Experts of a small language model: 61.9M parameters, a sigmoid router.
Below are experts of layer 4 (counted from 0) of a mixture-of-experts language model. Rows are named router (the router's row for the expert), up (a neuron's input weights, with its number), down (a neuron's output weights, with its number) and show model dimensions 0-223. Each number is 128 + 24 x the weight over its row's rms, rounded and kept within 0 to 255. Numbers have three digits each.
After each expert's rows: "gets" lists some tokens that make up at least twice as much of what it gets as of all text; "raises" lists some tokens whose logits its average output raises strongly, later layers aside. This comes from a sample of Wikipedia text that the model never trained on. Tokens count by the router's weight.

# expert 243
router:076136153118135115136103140138142141152138097193160136098157116109153144163129131116145156110151124121122145163140183132105120127127119132116101120106151089102156138138130099117151146122098124145156114120124102102152145077130140142101115173099105095079089157156142106172162063175123095134109132170112139125140169155095113101104138139158143085100114139157127077146134124106136109117104092100106138102082126166144144116077153157120122103088125134171095148111108155115121138151105164130104125120142102099101141145131132143167122142166123118120171132151182133127085118157115140120103155117128110132126135126110111153142118128106137129124110131186141084153143084135144103137122
up0:138147112116099103185108121116149153150145148160115159094153128105122123135154148103111105090156080128103125151112187164134120064131129117107143171089158107125103141132111101141139075121125130118088167129150147091121149075137115160118143122097120118129127151152123129114128054166101111100128121109128150128142150112127125136113110141130112156167129137130106136139154137114174146138062128140144170124114124129204091136126135116093126117093090114093129150103112110157148117106142103176126132121127104080102091099109117153128113130117124113104173137134155123093108144149114128129098158156135105124116150143100155147109131153102127120066107134168159101132168136129122126129139
down0:115171106106129124106134130170122135150152164137093126166151110116129138124158140117071132103163115149105102172159115122110114165114173167147150100153132143137135132122092136142121136153134119155145118113089133194101177110097119145129102121101128127161119116154131131116154148141081183152128149107097096126145082138124127149130131161143112133147137140138115131084141116141086128097130128135114068116111141101138097108129142139142130163106126103116096118133124166123116097095128086112120121099091162073134141094103065111121112057158142115131128149125166086117139162113146117144125149176149119167141098110121154104147145146146107141142149162151117139124106080161123116157101
up1:159140087102139113122162124133155087163115124180142119137161118103162146140142147127127121102107128130115165110174172158129156121150175153074119104098146129100134103148106122145122126119134146151108056100167149079110142127143146112135152126115108093108153133108112152143134142095101117132098132100128110135097095186094100065096102133138139157123151134139110158093095099094148127183143089170125151116138128121112122120095136100110083103167136126182095135130145162125161149122074128123096134110110081134131101120134124098145143121128122098114130138129165108112099116097129119156144155113118115126129160125116130153146177127116126161166118099132111114122146104173152114143135
down1:127142154119150086112128135121135135150149121104118147165150097124107146081122115160192126111139161108115173122136106120122174097144131136154152083127131169113087160188135120117103172180106140118131104134134128187096105111082147096138116101113115136150122097144103129160113165096147165161131183163139091133145135101113160138156095150115105157163132137131171157137105171105122151095087130102161112135122103112097092121169175097110133107130140112144147137120133093155107157122136119128143110126106134145137147118110159170139128088152102121124129100075102130108186136144129126119141102114084143131128122139132150149107118140141112094139139109115133115087113102099149136109112
up2:066103165138141161143130093147106103147104114145150156124097137110151133104127101156137102142109099129127217105119138115149144114145160100103141154082140139157158137113139161128166131138118166083140094156120125129122157131098070113105154141166142123146130148090117112182150102105090146111139178131148129127141128114100144161129098097149172137111136173098122088124106129099118128125153136115147138111132128118145116124116114105176137091118174134162138136161142151108132078150121095154156105140167112125088101150147151135131136112127124099164129144091122170104138074162153139145131104142110098163134101126109137183128132147096156150120132139121090109139114143124122120104106
down2:108080137099093086137153128080112087128131128115128125152112102142116133158159148149087123127129101143151067094138122091146086154109143110124182148146137153108145172164138145173122169140154125110135168140152118115092092181141118146145135121097123121137072129127123155163129158098126120130124081177096157139119156088103115102104171108136152138129161112144144142119167113121144169111108081132106107116167143114140085110149110111133149149124066120112147129130091108133162145111086125154123136124096090127124138170112130095112152150141115108170125134123144125139122141111096137116139148154166123128097141136119114110142131098166104126103128180166133137106131130119140149173146
gets: "ro", "wa", "tro", " co", "ron", "co"
raises: "ub", "duc", "tin"

# expert 130
router:109109152136141124133135123108131140136111101177137190112191124130151129151136102161125136142143134091096141161103153119134131119134146155115116162140103132129170121135137142147125162110144122121164120105133101143108140142166142147139133141115098092102097157143120111142120113118115075137165142137066183142159144085108112114137105131121088139118157117105141121094149077167141079116088086154096122123100116163145115094110137159131159141079117102137109129139115155088132139188116129101128132102131099125125157139136126139118094181124146072128156080161167127136112094182128153089098161162103123130149154152115118136139090106147106105108121149154153101116155120116120122145147
up0:129151124101104157111132114140130120149157165112131113090097157081141122164121117136142158147129114120131122164104074123111108101153123100136141155181139144110129131175129108143120170082111075104115134104176116142187138173106107133139125179145122138119121142142093119139108171128102149166105104111104146107147102102111150141134121141161096142170123133145092136100178110137115111101125145135123113088150151130155145112148156152146120111120096115088141126141151149093125108118123125123138098094121113133148158200117140149150099154109133120154115089127135072138092132119122135113089107165159070138131189144111132145125131082100124094109143113133155157137135097129130146141083
down0:158140101119154164119128140173126105091127114161127157147173136114077129125132136125105104121101164154104160114105138108124117092121147144161116118091122129106120141123123122135076122114137110134129092157111141174142092149153140111156139131143132063159150118096144098148189163094108135112172121116117133131165057112175114152088132127111164118127114135150107152133127105115129158108132108108142118162172135151167154150140146121117147098129086099148121144135114114112171164114129118109185143147101103114144118110103133118134095139140128127178134082154137117109094153180122107134126113122078143138129117081108080117092131116149165111128131142142143181139138121144091102126152
up1:122153128153121152109153184132086144148116139131132173101158116105084120141105112187137104126129135132145141121145139125132116122103152165153129154106137142111064132160125116103144104111086104091144124124120118114109102089176116114117111145129128113142109127147152132154119118143124073103091138129117124145157139122143147132089110084101104174125097157150097126065143107094199106153139134132091135158096136145111107152133166115146128137076112122157130152112114168118172129124127128096121143100174083100165121128129151164101133125102138160157123115135136162099098087139111131140140127183134107101128127161110105106116124104103145108122116159145113146122122163104082121159178
down1:120148166114151140127107125135139116140124127162127107073122166102153141117129182104148104119131105104187118117141129097105149118191108063165086129139099125142166137097109118141118137128131150100117089147092131088108125149145095145121139058100139152115136167151116133132128141098129151151125123148133109135144161115091129073140155114139136130144110124189115117126142131109113144112124150149133142152117166164139139088072130128142121132120148129110114128118119110143116155087147137124145141131162111121126157117099112123151133158194146101133114165091135098104144138147174121110122148119175126111153130126123070094131122134171074173134106090100133082156127126129102145106105
up2:136072139101111115144164149090162122108118099153147145117164094102125146148138180135151120143099146107181136134138121169163149121074142159132142080153095111111149150122138093171131138105125095143147118142151119139096127098153154102133123125114112106151145133116130121137121095136105150117133194156128161095158108091118170108121124160137124162134121136144120143133205153155133089135134154131145130131118097179151105147129128133073098163095123136117151168140089145082143095135166112153111140131101066092103105147119144142130102103092116110113125101126120107103120188126110118142121145138113155142110156121152132097118118123139139101116153114105132140130103174093151148115132
down2:136150112186103108095121109102116137082111134144115117110094125143153062082148124156131095108105149139127135149130134116116151096124146153167156130154097146106098118128122160127139121139108139130145130200109084127082179112140137132132125104144146125105146120093157110111133096098104141164078118144113124119127107144148152123158096130166139128122130095098143130109130160062127130080138149120129129138131128139119139166140130085185174166126184151125156111117120100151124138110119110101110102122092098137142118118137134116097113120148159125080132148104147115144119157141154143112139118070094124139125157144136179125127131157125167120123165128112183096132152087117143090148100
gets: "hi", " Co", " con", "con", "A", " Con"
raises: "te", "li", "de", "ty"

# expert 155
router:123107176109122147112128105106137139120135104157137155104154121132122149166153098151100157117163105106152138135092137170138123117112119125101110161163121130113138114167137122158140146137172129182172166088096086073131126125119152156153085117123084105104073159136131137144102129173115137145130185174135155163141126118117147124131121180138109117106123096156110143112090151154141123140116086165088146131111112137148132114119160157150154121064118108119138119139103139092112146132081162112095135113102108126112118116176133105147116125165131136117130120151142135137097145191095158083108135136106094099140135116124109157157142167137126091126089132144149142108108123146091142140146
up0:099083129117153153087154107120084145097143106168153146104091112114157162157088127086133116141168154125150132093140097162119165129125130125146144128150169146142129148153125096177108152154124173090071110167139130153138110127106143124187154107120143119100097134135127111123111130139137124095144136121113138136105118098097155100114109128121161139079170130114074090113133125148129100090169160131117188096169128143151152133104137146108115145177146140128115122156133118105119087120152128123096142157095128113130133142123106137138106135134178142125158120085099130113126103126202124132139126122126097091189150122108103114128128115085157126109160108121128135130133099119162116137125
down0:150119182143151127138107106137117124130127153143114128205077127108126135118165093160107145123102105113098162100101156122125123147140107153154109082185164093146150080122112130100129142134117104162118155136104074104101161089159132117166180178135090140097112124113096110130150173160119094132155117125122120134133125116119116129127139124145129112107097091136163171130150112132140147152141077108145080120134084142130141086151132158131117090092132155089153099118164159138132150127113138112136098135147144117138145119123097151095134092138131141137148102170116103129110099179114119133125113137108182104090126133114119143157140118154090104112097139165170131126127122113104127127131
up1:082129135148140101135158126141108132166139165109149137152095127123157118154165138103147156116136129133123125141137132145139084118090121111108106120136166119102075122108155123126164128115143111151136140125147124103094139116148142102115136140081116107075156150160108098109163115151143139117141114184103181154123153136110158098131133151159109162081085156182133135160130128137131166135082149110116155113095131113129095112097151106139183124079111111162142121115172152136133101117076152121111102153122133167154075117128116147095114117119127115125151085141118126102079121143108115086114144126138091099161079113120130150112145147129106199111130121141119146120157150130168155123151
down1:122161147137119096163130092170110143134119114128162154110094116091096118095138130064112208142105118132136109117085107151113122175117136139161147093116113182144144127118123114155078128124118107157129144109124119150126078115084135128120146082108123145137148167154151176121130127140126154117098103106139111121163135151160111130163150152127125104171183115122118124129144112119112122101135152104156122117132154173115121114124121078088132126105099147127104163148094111109139104127123143134172145119127132158148131110116164147081097117102157124149106116177114180141159169138098102098161115151148102152129088141130123120138136102155156130131173137145074114113147120099143128144130
up2:153138139114113104133096115119099109134167120144124109198154123136143150168090115173155144075163121071140138131127130098100149099161140119130111143155101111111124122119116199147147124109131105141127130112101142126162138127143130098134114132143144139120093108150179097154102151098149116159095151134118133106154107132127138053140135134131149121141129132146143113138090121122115147168141109123092190141147164115129061095175100149117134133139113157129150085111106096120110162139183080131096110078146082153123149115112151115130113121137118143137108150093109074095138131154137143092145118147111125145102139171134153129145103114111137135129112140138141135141117140131159141123185
down2:140128117142102153115111099108113097134165106156115132137136156148096080110118135098111104079103110164148143135138164117140109167120131122164074130109156094102162109112100117125104153118198173113104144171122143166119179100138101152114134105156127140112155163134144130153143117126117123124146137152154120125148147132152162129122115137122137128092073180104111131118100191107099135084135136118133105086117100148093178130113132136135131147105143112122111137145143116171130136102162162151116132133127134128136152126121081106113140101080096113129126129155093193151164097171173115111149129147106141107095120143134141104129156119117148155095141154112178161119139143120140096099124
gets: "ur", "ru", " an", "mi", " An", "our"
raises: "n", "na", "ge"

# expert 92
router:087128187126156144123096169130151132114121089160132132133124144128120115171127121144122146146132123139132115152123130137148107100090163142094115178122123134122104110172142120168153139080147130161122136135124122128134158123119140115145113151095121112128057136105125129118121088091149151150114200146088165125149129111114142085140149154113136118102149138157130107084120103134144121159107085126115123113050055150136145079089118130146124118103100101102139128139094142084132129121124140112138138111111094125099124141183126110165126162174124095152127155139171177158090136158092168113157137177151117143146140127123112141123095143123100118127133130142124139118156108126101128152141
up0:150119162109104124130141089139138144126126148120151135126118104154137112144141133107139125131110153088115102161129122158150138098130147102165122180123131184094127135131120118134088129131145161108129170148076176135091105140135181115103099142095102105103164129095122134131160149151100104118138133131144153116108161092164108127100145115144158146125089124135136126104109094143107145163142083095147098116116127079118165128091166152146151167094087146094154113139096115079128168147159096093193130127136157131124110103160142101094162163140076119105133095087108113098077129125145124126131115132109122111144114151162119142094145083100143128157153114146117111121136113140116119104165
down0:118141104153103171105140133108139136123086149163142140103136135093131161113137146167099141151118148141129154121109141133137093156084066106137155138104130117092145094137140157115126163125160123110157100125140138159135132113125134122135134095129131108146124143061149117147130151123147100111155135136114127113120180097103141103117170139155097066095141142110140107136130153120129088109122127165117113166133095099140066110119120154123138122146157120124136093127140112151114075097122147116160093157088130170133111180097123106143116103155158135157130177132181142157116147125099167126103070109102128091091093140138173126139132145124165088128130166106126127104135107126107180134118
up1:168097122104094163119120095129156135121131152119133115128174133152154113119086128146136136149128136128109107181093118134118146158121104120112121178130112159132145147105144109104084105139094128128092146127147102156179147119133074166145148110163169120123168108129101100086140131114153135128124138132087134104145119131153153139112137132124112145173139138207099141070143145140123156153084160098118157157119129173161124093092149160121104121119119119133109124116112150102149158145115133109144124092118103168107113131107136121159134107137127134161108124104133148073146137115103123085162160126124100137124127086095157112130131133099072167183161164126108103144154101155149130138143
down1:109158134122103143075134123164132117083162140160119103114167115155130147135106104137144070095111102164107117107145116140159144108161121071126165163117141102098139135134144119075096101150125143135101093126121123137102129091141133055135137161180148118128125117060125145179136144117170121104142149135166113170138130128139144135133164148129132138155109124106133129137094148137078129132132132121130171154135105124102149089088126128186093098169115123144127114096108129130130155115101115159127162139075146124112143085119151145138137106096128103137158158133138146116116137114121119097084140089130126151129128097146152172153100105109109151148140113145130183115115134143141144148092
up2:100090081142135106154135178101163119151106086144129152106096130119164130113102127117153137142144091170103145071139151153121117137113140098126112105203136150158135124132078154155137132116144137119142149152151133175123121125126144133124094138131077117128132143125110118092111102116097130110102078112105119148104160130117123134156161146148160098144116125096094133103140140144146112145141140143112139099091096129125142132120164114144160125116144157081083118150089103094115139188178097137117116145107181145108131106095103166128141124140146121114122124136112138117121139165147098071096115126152169146078109135124117111090120110142177133078115164114141130120134129086102108152128
down2:096191162134113150111146151083127134176118104125105109137146163129130114180124152141113077105138133163117134149143137091070117155119152121122074151117149103077148097124146117132167104149169138132097120121175083110145135146133150113124141135131161128125132102124110121159102151117118114117138123117116128123132160116081145149139116114157151099097140140136140132099135079139115125156096131141111115123141096168149083093168163118130155142105127126154128126078143155149180161086082058141159118103111095176132161139128127103125126119146126116089121122118143120121129121112110124145128144165156110127149170133154120139173122123083080172138119143129096161112158135135126152119134
gets: "ar", " Mar", "mi", " United", "par", "ir"
raises: "k", "bor", "li"

# expert 105
router:109113196096115142166137122109137156145121098152132107122126112137137121161152101123125162123130140110104120179087153128141138118155117114122123108112135163098158163154124102151134106110127106142172114106111113076164157132119147146117137164102094098128132159140124125156138074088133127127124178163123189157131121112132148074112134128100105146097128103180119116125158148134147151135098078122079116115091119140155134082086133140175168105103120141167122102135122132121149130147110120074125122137145104138111148173157178132153124136158093122086143096131150130103088125149115135121109157144103127129158115139125102154126114125094122134111120131169106089142167084154160094133124
up0:084129114120133133164112139090115132126134122155077112166111136146170129134134149148133138113136129122131129129120142115149117160148115125102125167138140123101159119171151106133119149148099110115146159173088163073121117120127135173153166127113119115182104104136148139100135104113072151095102155141125132120124142112153093113169135124097148142060160114115142151161156119118113102156159138160138170096101148130126134155118172178161156121124144116150131162107106120116071118116128057143111128103143138175142139116137125122125111114152160139092164132127176120114111146128108100099101153120113184113130087135124131167104098104163160127162125172127114082125141145133157110113134
down0:172090159096120133133143113142111142146156161152104151103093111105085124129088115167139112094114127116099146146128139147082129144119102090156126119118134107098118148097143121127140157107142086121144108192124137141118139052127118122151103177108104143149110129118151177120137142107136145147136148108120134167128155149118116095101160104156137130150125130129123168123133122135179131097079109087139086138126102119122107149137109131087140090169165135128110133123141113165163119144142129121147163163153104096159142140109100147133090120164115143177085076164118136130107161139141120141179109123157091120162123118105107126120184147086126137111124101123105099127181120116121142144135
up1:105082158164172126144132113142111176114134126114144128149157105138125144142132129089117119137157111163112157157132175128099147155148090125133142136118097158114166129166100121132106099098118094098191151118126185125153177134128156135103151131130132128084108143159116117116112123106147127094122122050134112137125142127147128146107152111101119146067088105099144147129125113104100134165097122124117116114108162132173082124089129130132113198153140146145140161126161154109119116136128117107111094132144089188135169098112119131107080093141114155121107135133142138122127120116120137136128125138094090142140066115085148111161147144125096134138112139123143111120128102112144081166115
down1:105159145157113140128138128141116138135154130138130103105125140091125095121101123124093147087139150102153143171129109113095171143080155144140106104113145161069139139135078121108103092151126128086126143155152127120123096087103107105088124152143144159174104127094120124176119164168095159100169118103132104110109136143150114116127147189171133132084107132177128129183094158120117144125125138103116120076112125110120188147138150137152072121127145104084113096148120135179145125135119123176092144150147114121104131144109140143144129146106106099104146116131137153113148158112129128123112109150154129126147164122151098161113113129099082124144108143129162098163171120117131130139096
up2:111079116134087156169094085102083125128124163116120151117119139129125154155098097129108134140139158155145124141139116059163141126087157096149162145160120152094156146125124091135141155129126113098177132136137090106127179118098159118133138155123109118110136154133106113086159100095156159137123115125137091136127141124138153090124114114153172128123140124118119134114118184148151139117097146112132147107117095129112111088107114107147115144142145128105122163157149099149147119120139132090063131143118132161191104118126163120145130130186110086110123157110125082109156145157145082141124124106132108118132122133117109115148132145112078181110140150160105133149176069128133131139099
down2:177079153156146126142137173142143095144101129146136089140080101116152162128134162098165099131129131104124114101110123140114105115100099097111068123113099123104106123159132115110097150119138118134110076126130131132111111133148131137098151168118078141126125130135131101121125160104122127134166152194173117136161111133122102139119152114132179153133153081118120126112133108128113152142110142135131156153128172120145102133106124124157118135101136154129098111118166118135105103144151135078194113139157126131115132120137119136125143127122126159088110105093152138097047090100119133169092148146133143187124090116117094187114136111139138115126119167132154124116177084101119138114118
gets: "ra", "la", " co", "va", "ro", "na"
raises: "up", "p", "ce"

# expert 240
router:111106119121152139133145139117149175148113128189121176155190118145131082149121120123177150145142109136094153139146138103146144135143164123147127116090136158123147146185158123169136132095161116135129143131086117130132133106132143116112095148082128087078115123122164134144103073153150104157111147145135150116141156139103127125111103158133106123083174109167122117117113085126163132116138088113102102128104119109150123129101158165173137106115098137138170126191108172082142128145120129131104156137115100208119134159147162152137085169158159142112142135143139117099082120143102128134130133113120113136119148141143135122139142135071131137100144118164129135110097135120103129142119
up0:187139122161128101126138149112147111141121125131118146124112111181167072164165164132107144152139120128157128098133120124168133131185136145115122127128166116120159110134140093096106115133177130149106108137107136126146124103130142146113134131143105156120136105153131122135070117212122138086057142128165141111126101117145130108107146120154159119135128109179171127125152116128141132146098131135121097141108107137174120125131097110154136157137070142139166107081116125115093156108132120115099124123138165127122145113149119086149158172104102133114175091118105141130111132109166112092096140125135130141126097177143143142140093141080139121155097161113108130138087185096122124123130
down0:131129111094114133169151147133085106127103179096141116142132105144110119118099114129164099087107122158076119152128131146106104090117130119147077118115122166133109173127104143141134122124121129071164106130149136140125127108117119073116145163139174113113113141156160148117100116103092115162092100141164141161075137148094124113096093145144067138167139109147127164145132144089146118108080127120158152076169123142160145149129101131138079109156144163128082166134094147144142118137135105152135115149130117146157110147141101148119135143142159160167116170154139105107137150132122154148115100127175155125134158122126117073112157150142113161110129122120136127157119091125118158105111
up1:139158155150106111153146138162119085140147101155147145123103160129148151163141160114104127095115079098164097160095159103155118156123059123153139085101123126141120157107138122143152140163083159142121159098120130150142158092138129131149125100124135133125121076157160106120163119105130094146105136129139125153120144110097107134175106121138116141135080084123151157113155112144137115135099126122155088125123128110105151140169118147126060118124108133113120150162164121164126150125081127150145084118142133132101129170132119111116130086168139198118144104136114121127129131118124113081158120107157097119097114164160150182142113142157172079141115109104113128132113129143165120136123
down1:119080121128084109130143175114142107135150140126110131135131117106127117122133103136106145139128139109102151131107152153141081123121190183134155157121101131090129129193139143120137135098151125160156102150176162159142129107156134153119149142145133144128175131145123131136094130098146138161161134092119133105130120114138157110145132140149122145086103143120115097114142151116063126149144130153088111098160135139155147144090132138116155087141156143113124108147084144119094090180107142141164134079104143112130153108128112129108102159086121135170095148141131171207129128129110143131101132141113139163130130080084127142138131072105121102139135130109081098091098101132099149146145
up2:084147129148142103128106125121189129108118091156127147122120161111144130125162107126161120115111104114125121115116118139128109140136110126114113115143134135166137126114112133156062118089114113093161161151136107145111084108140116120139093094095085150134142144169106118132119169100159101128152148162140162135083115177064133124112131157150151136122114133162116143149139134159117117104106187124136144124132114106145141162135066172173117168137146093129122140142064087138143122151142138134144122085125099099135122128111141133092086133152093138123125141174157123188164124121143116102123107143078100110112140100125116169135139087174129163119122115130185143111134117138108136151117
down2:141149080072109127079114125146148091120125129138118122107125134111088157092145119136134152139123126148096135116143136133134137132173128095125139123155121110137131083123141154112115106079123143109111153140089110084149098130117123113139137136167145116122150099088120118104196104150137154133118104140181074107107145134121161169121094075115125153170117154099157124123123137108144157132140135143145111108166118098097176087172172119118140126127125130158156116149112150143143118147160122133102124134158196159168125130136102176111167121150127162087143127095157150164150160121103103150137122172143128144106096152145131118099127130109084085100111103130123131148134144119158179123126
gets: "\n", "==", "===", "====", " ==", " Class"
raises: "==", "|", "\"", "===", "In", "19"

# expert 120
router:129096137118134123130154154095170191153122135193137155123164128128149095141139149144162133146153111097103121148150128084121123138166154139154116148109120122087137135177136142171108152108144094168125120133099140134112136087123132127100101131071122078119137152133173139136108107164151116159121136135137176143142134122105139133103119142128107106106175147122121133121106073118163135126125078132108114132107109125171129133077146164167120107109097139152150138179110151070123118170128121132143124127117095165104136164174191116174089174139134131159104128152125137114080122159097134111113138110137116114106130153129123140138147155079103108103118111126122124111105129093119128131126
up0:131140077087175137143122142125116133133162091117166131137095133113115133153172122164106140129127157135071157148059134120087134173084131150131106129110113128139101145145114110104105146118130125104109135138111148125121132137105139100090110111128101137147093154095169130129146142160113120143106200161136101136126082139100126170115141154128088143125136129110107149097140105154121134146117074139116154134117109147111150083170081117113112099150153115150159132148149085113202136153084127117109170138117103143153149155148135141119097110170134120140137099143076111153142133090138161115124119159108126137117134130150101095149122123119123134134115126135100093088101175151168138144137
down0:120126119113113119155144130156151119106121135114115127103105089114101143111139180139152119139159128138165118142136147114120103100163098169119108147136120146143161133118137151121109112146141173163139160104130112125156133104090111128167125120161097097132148127142078167164133155141098140081149107065133127115121079106136099135123158112160152193130128135116143110114089169157089148113168184119144120161156116114119109128182087123118171163167132141126113113089115143154110107079120132138165089101088114132136069095057131143157121149116147079130129136110189098127115129147129106129125128127138144129117084125112140133120118143127133156144125109117107149111122093093109134136132
up1:091075115073132142116111122166106098105127103132089142108164124113130168106140138148113145123101154113148157135144089157097112132146130174128148100105125153126164121107117137169151159078128108162184107109117107127144103125153137140122129143116083151134146130131109094075100104157130119123137119157120077161134082124153158082116115120109134131151106134108143125137076108085145142115113154141117152165144128136118134166155149104159137158107173120189117081128093144107120137130175144155112145143150105141113145127151114135130142120131093081145146121107156112158090110110094149136107111153155096118143087164123125136158148165160097109099145152136144164095103143133151123114115
down1:128132101166169150103135158178107172121125139125100153150119122156105080128099162126178141183166126171085134124140141134099130152138101099109119160131079097136153121148111143101141185115096120128105127110144121173154107158133125162100099156155099127156164111092149186145158143120113112149113150121112128072129095108134109149115095095086152121155131113123082121176134099073116097120126111122115134139139086135113114134112113109143136103127158107113143118112133109121090140135097132159100144129103113128132153133143149137130136151160104141108119141136115145132159149158172169097119092148116136116134148142118135131146131067165130167134132149124114095089103135123170158130099
up2:101103106157157101088098093102123153109170118105136101151164123141160148138163099115153142098109121121153152110127148141127170148112092131131107157129133161145152125172130127138065145091164147127135152130133166097140126093124133079139127128124099136118120110126066131127140128095145140183159169141158129135103113171125151103093125164156134140155105123130111133132140146140105104135119149168098147141106110095098141086116144152137116134108148136153073132128062146106148123152159144111170115133140138136141095106112111143122153105133117097105127096096150086134121144088130087112131130191119102112125168077131135100096137136132123108142122069111148134135119165128088140165144
down2:159128103065121132121152169176101132128117140114126131172123106118067103081100161155116136159166147107153156127184127156086129117141150097095143136098144124148086155114119111120137098117138092110131145178079138123127099126108129130134144096107135102099129110113121121079153147143129131120148111109153119112133114122081166141189133122167138132161138138107139138144095113122130152120118107099188145103138113105088122135120138126083132146128124133089123143144201152163106109157148130148146158074107194121116124124119091135105145149156129132100125137126098167098155093110160123116141104127144125143115118161143126140122132115118072140103122158129152126137128163117142162111141
gets: "\n", "″", " information", "Release", " type"
raises: "==", "fe", "house"

# expert 30
router:097118143131158105154103136095156159154096119123133146123156131152148126184095152140105173149128135122127123144123133184123120112116122144120132156111146103159147077183132137134148143115114146128154171127114106131126128119169135137140096162096113116072116118121158156088099105125131104145130138141118155124121120071137134094089121156101116133117115113152100091104166127141161135132065086149099150091122108117127150112122132166149154093099113111134132131130111135115101092115093107168136106129108121175075131137191100156164080110132115131160132090132123127128103109163136144126079140114120115136179116105122124150125126152149141110139135111184140169119097100140089096151102
up0:088137180174129101127145126132156076127120124119106160158161092139139149114102130125109143139109120127108091122137139138094111090150124118119143119122157129147104096141158063163183130127146145127153141111148098135088105175124110155126104154115110108104138105117118117113120134114161088150113116141110146066159168146155094155098101161135135125139118114145059097139119157081105148142146152134102094144134132092097126171095112096138164123129112112096146142162119098123172114125101122137129102115104093110142119155176134159106138107149136143070120118109126119106117152141129141078146176124095121134162122127131121118132159131125172080119170154133108129125148110135088101110136
down0:129168129139120138120135116147129135136163107103121168182089107100116135168142148118106164148140112132124137100118095157117100127103106109140134101132129191129124171104104144167122148148106162133113108127149140102136146118147153082100109177122139136160139145082157157115138125162176118116132106120115097168181079146163121140126119091134131153105090074133133109148131111083163145111133117099129108098137139122150107096147132096101111118126137130112110131122114154180120156127109145103110179130133159123147067117115125117113144149106177131123121105125112140130142172147152136042102101142156113084117114129099118135175101115139119176143153138123131129130148109135135110123073
up1:097101123081107180116138108156132149178154163129089124121125145125126122184080170134145123130157112127131122120141195171147102116124108124172092126166131144125156111155129131124140100155121161144126133122071091097139118165163159113112104126120107102157151135128090150161165104146113120100184109109136121096119160142146109096103080107158157140133132100135143164125168114130119084088151114104131137117136092111124158117129130139120124134118141132124104147122115132140098098161085107100133120107141185164120124130150126124129105138135120105147134116123199120112102155152106147131159137132116145106169143134129120113077143151122133086136150101118142181113140136146130105112070
down1:135117121206117129114118122144140111144116080100166137107088077104116087115141139172168124167126176116138130106087128167126120186146125112094110144103130133133137144151127158109149107127098088096129130118135151189134112154157154139110178112087133160095133157090127170064136111142128170127083103092140135091098118117142126146123148123194132114136091142124158120115143135136147131098132133108131146132149123121136136093166107116158129104166145097090103119097149106133131106134095125087149115133116132111107112159108154159101126123095113139123126110129138190148147125112126107163096128130078095133141115163110107145127128123172127108115130146125123124140105154121158157142148
up2:120105136144113133107128112150134160122132143113102134169118135084135110109095120111139135112147138130119133136102116161175132138087150125131132138078105129127133109135121113092109136127158123153087169145100129104145094126110152161143131159107142123119161170125195107101104112113105158133145116141169133122174134160112124102150140138133171135075119078096092160131134105120096128130147119106149118130129099142101124121096135135170119142133152141130173172140103111116084164140120141110132124162118107182164163154136145105080096072110140169152108111123132145157129073120136109163105151161123083161154078128153136151136194148142141131156115151119163147123079128147112143122101
down2:124138127096139159114126146128134081114161129124090132091092113131130141149119056123122120129167116103136147140105164131151135090147124119146141136138114130122157150099096153200134102136126107094104140143127163147120148163094152105146137149134120075162100176099136129149118159087094161114092118149078087152135162157142106168115110120166108147148121086147116121147135112157141088111134155128135202142136129134121126169137165109151129118127146095151102115136107113130088103118113147081162157129116100129104125099095140091135135127121116143127124087118137151115074131181143163111132141111150179139121122144122142149125140105154154127119088121125136144101130122079166087115139
gets: " for", " c", "ver", "un", " as", " un"
raises: "e", "ce", "ty"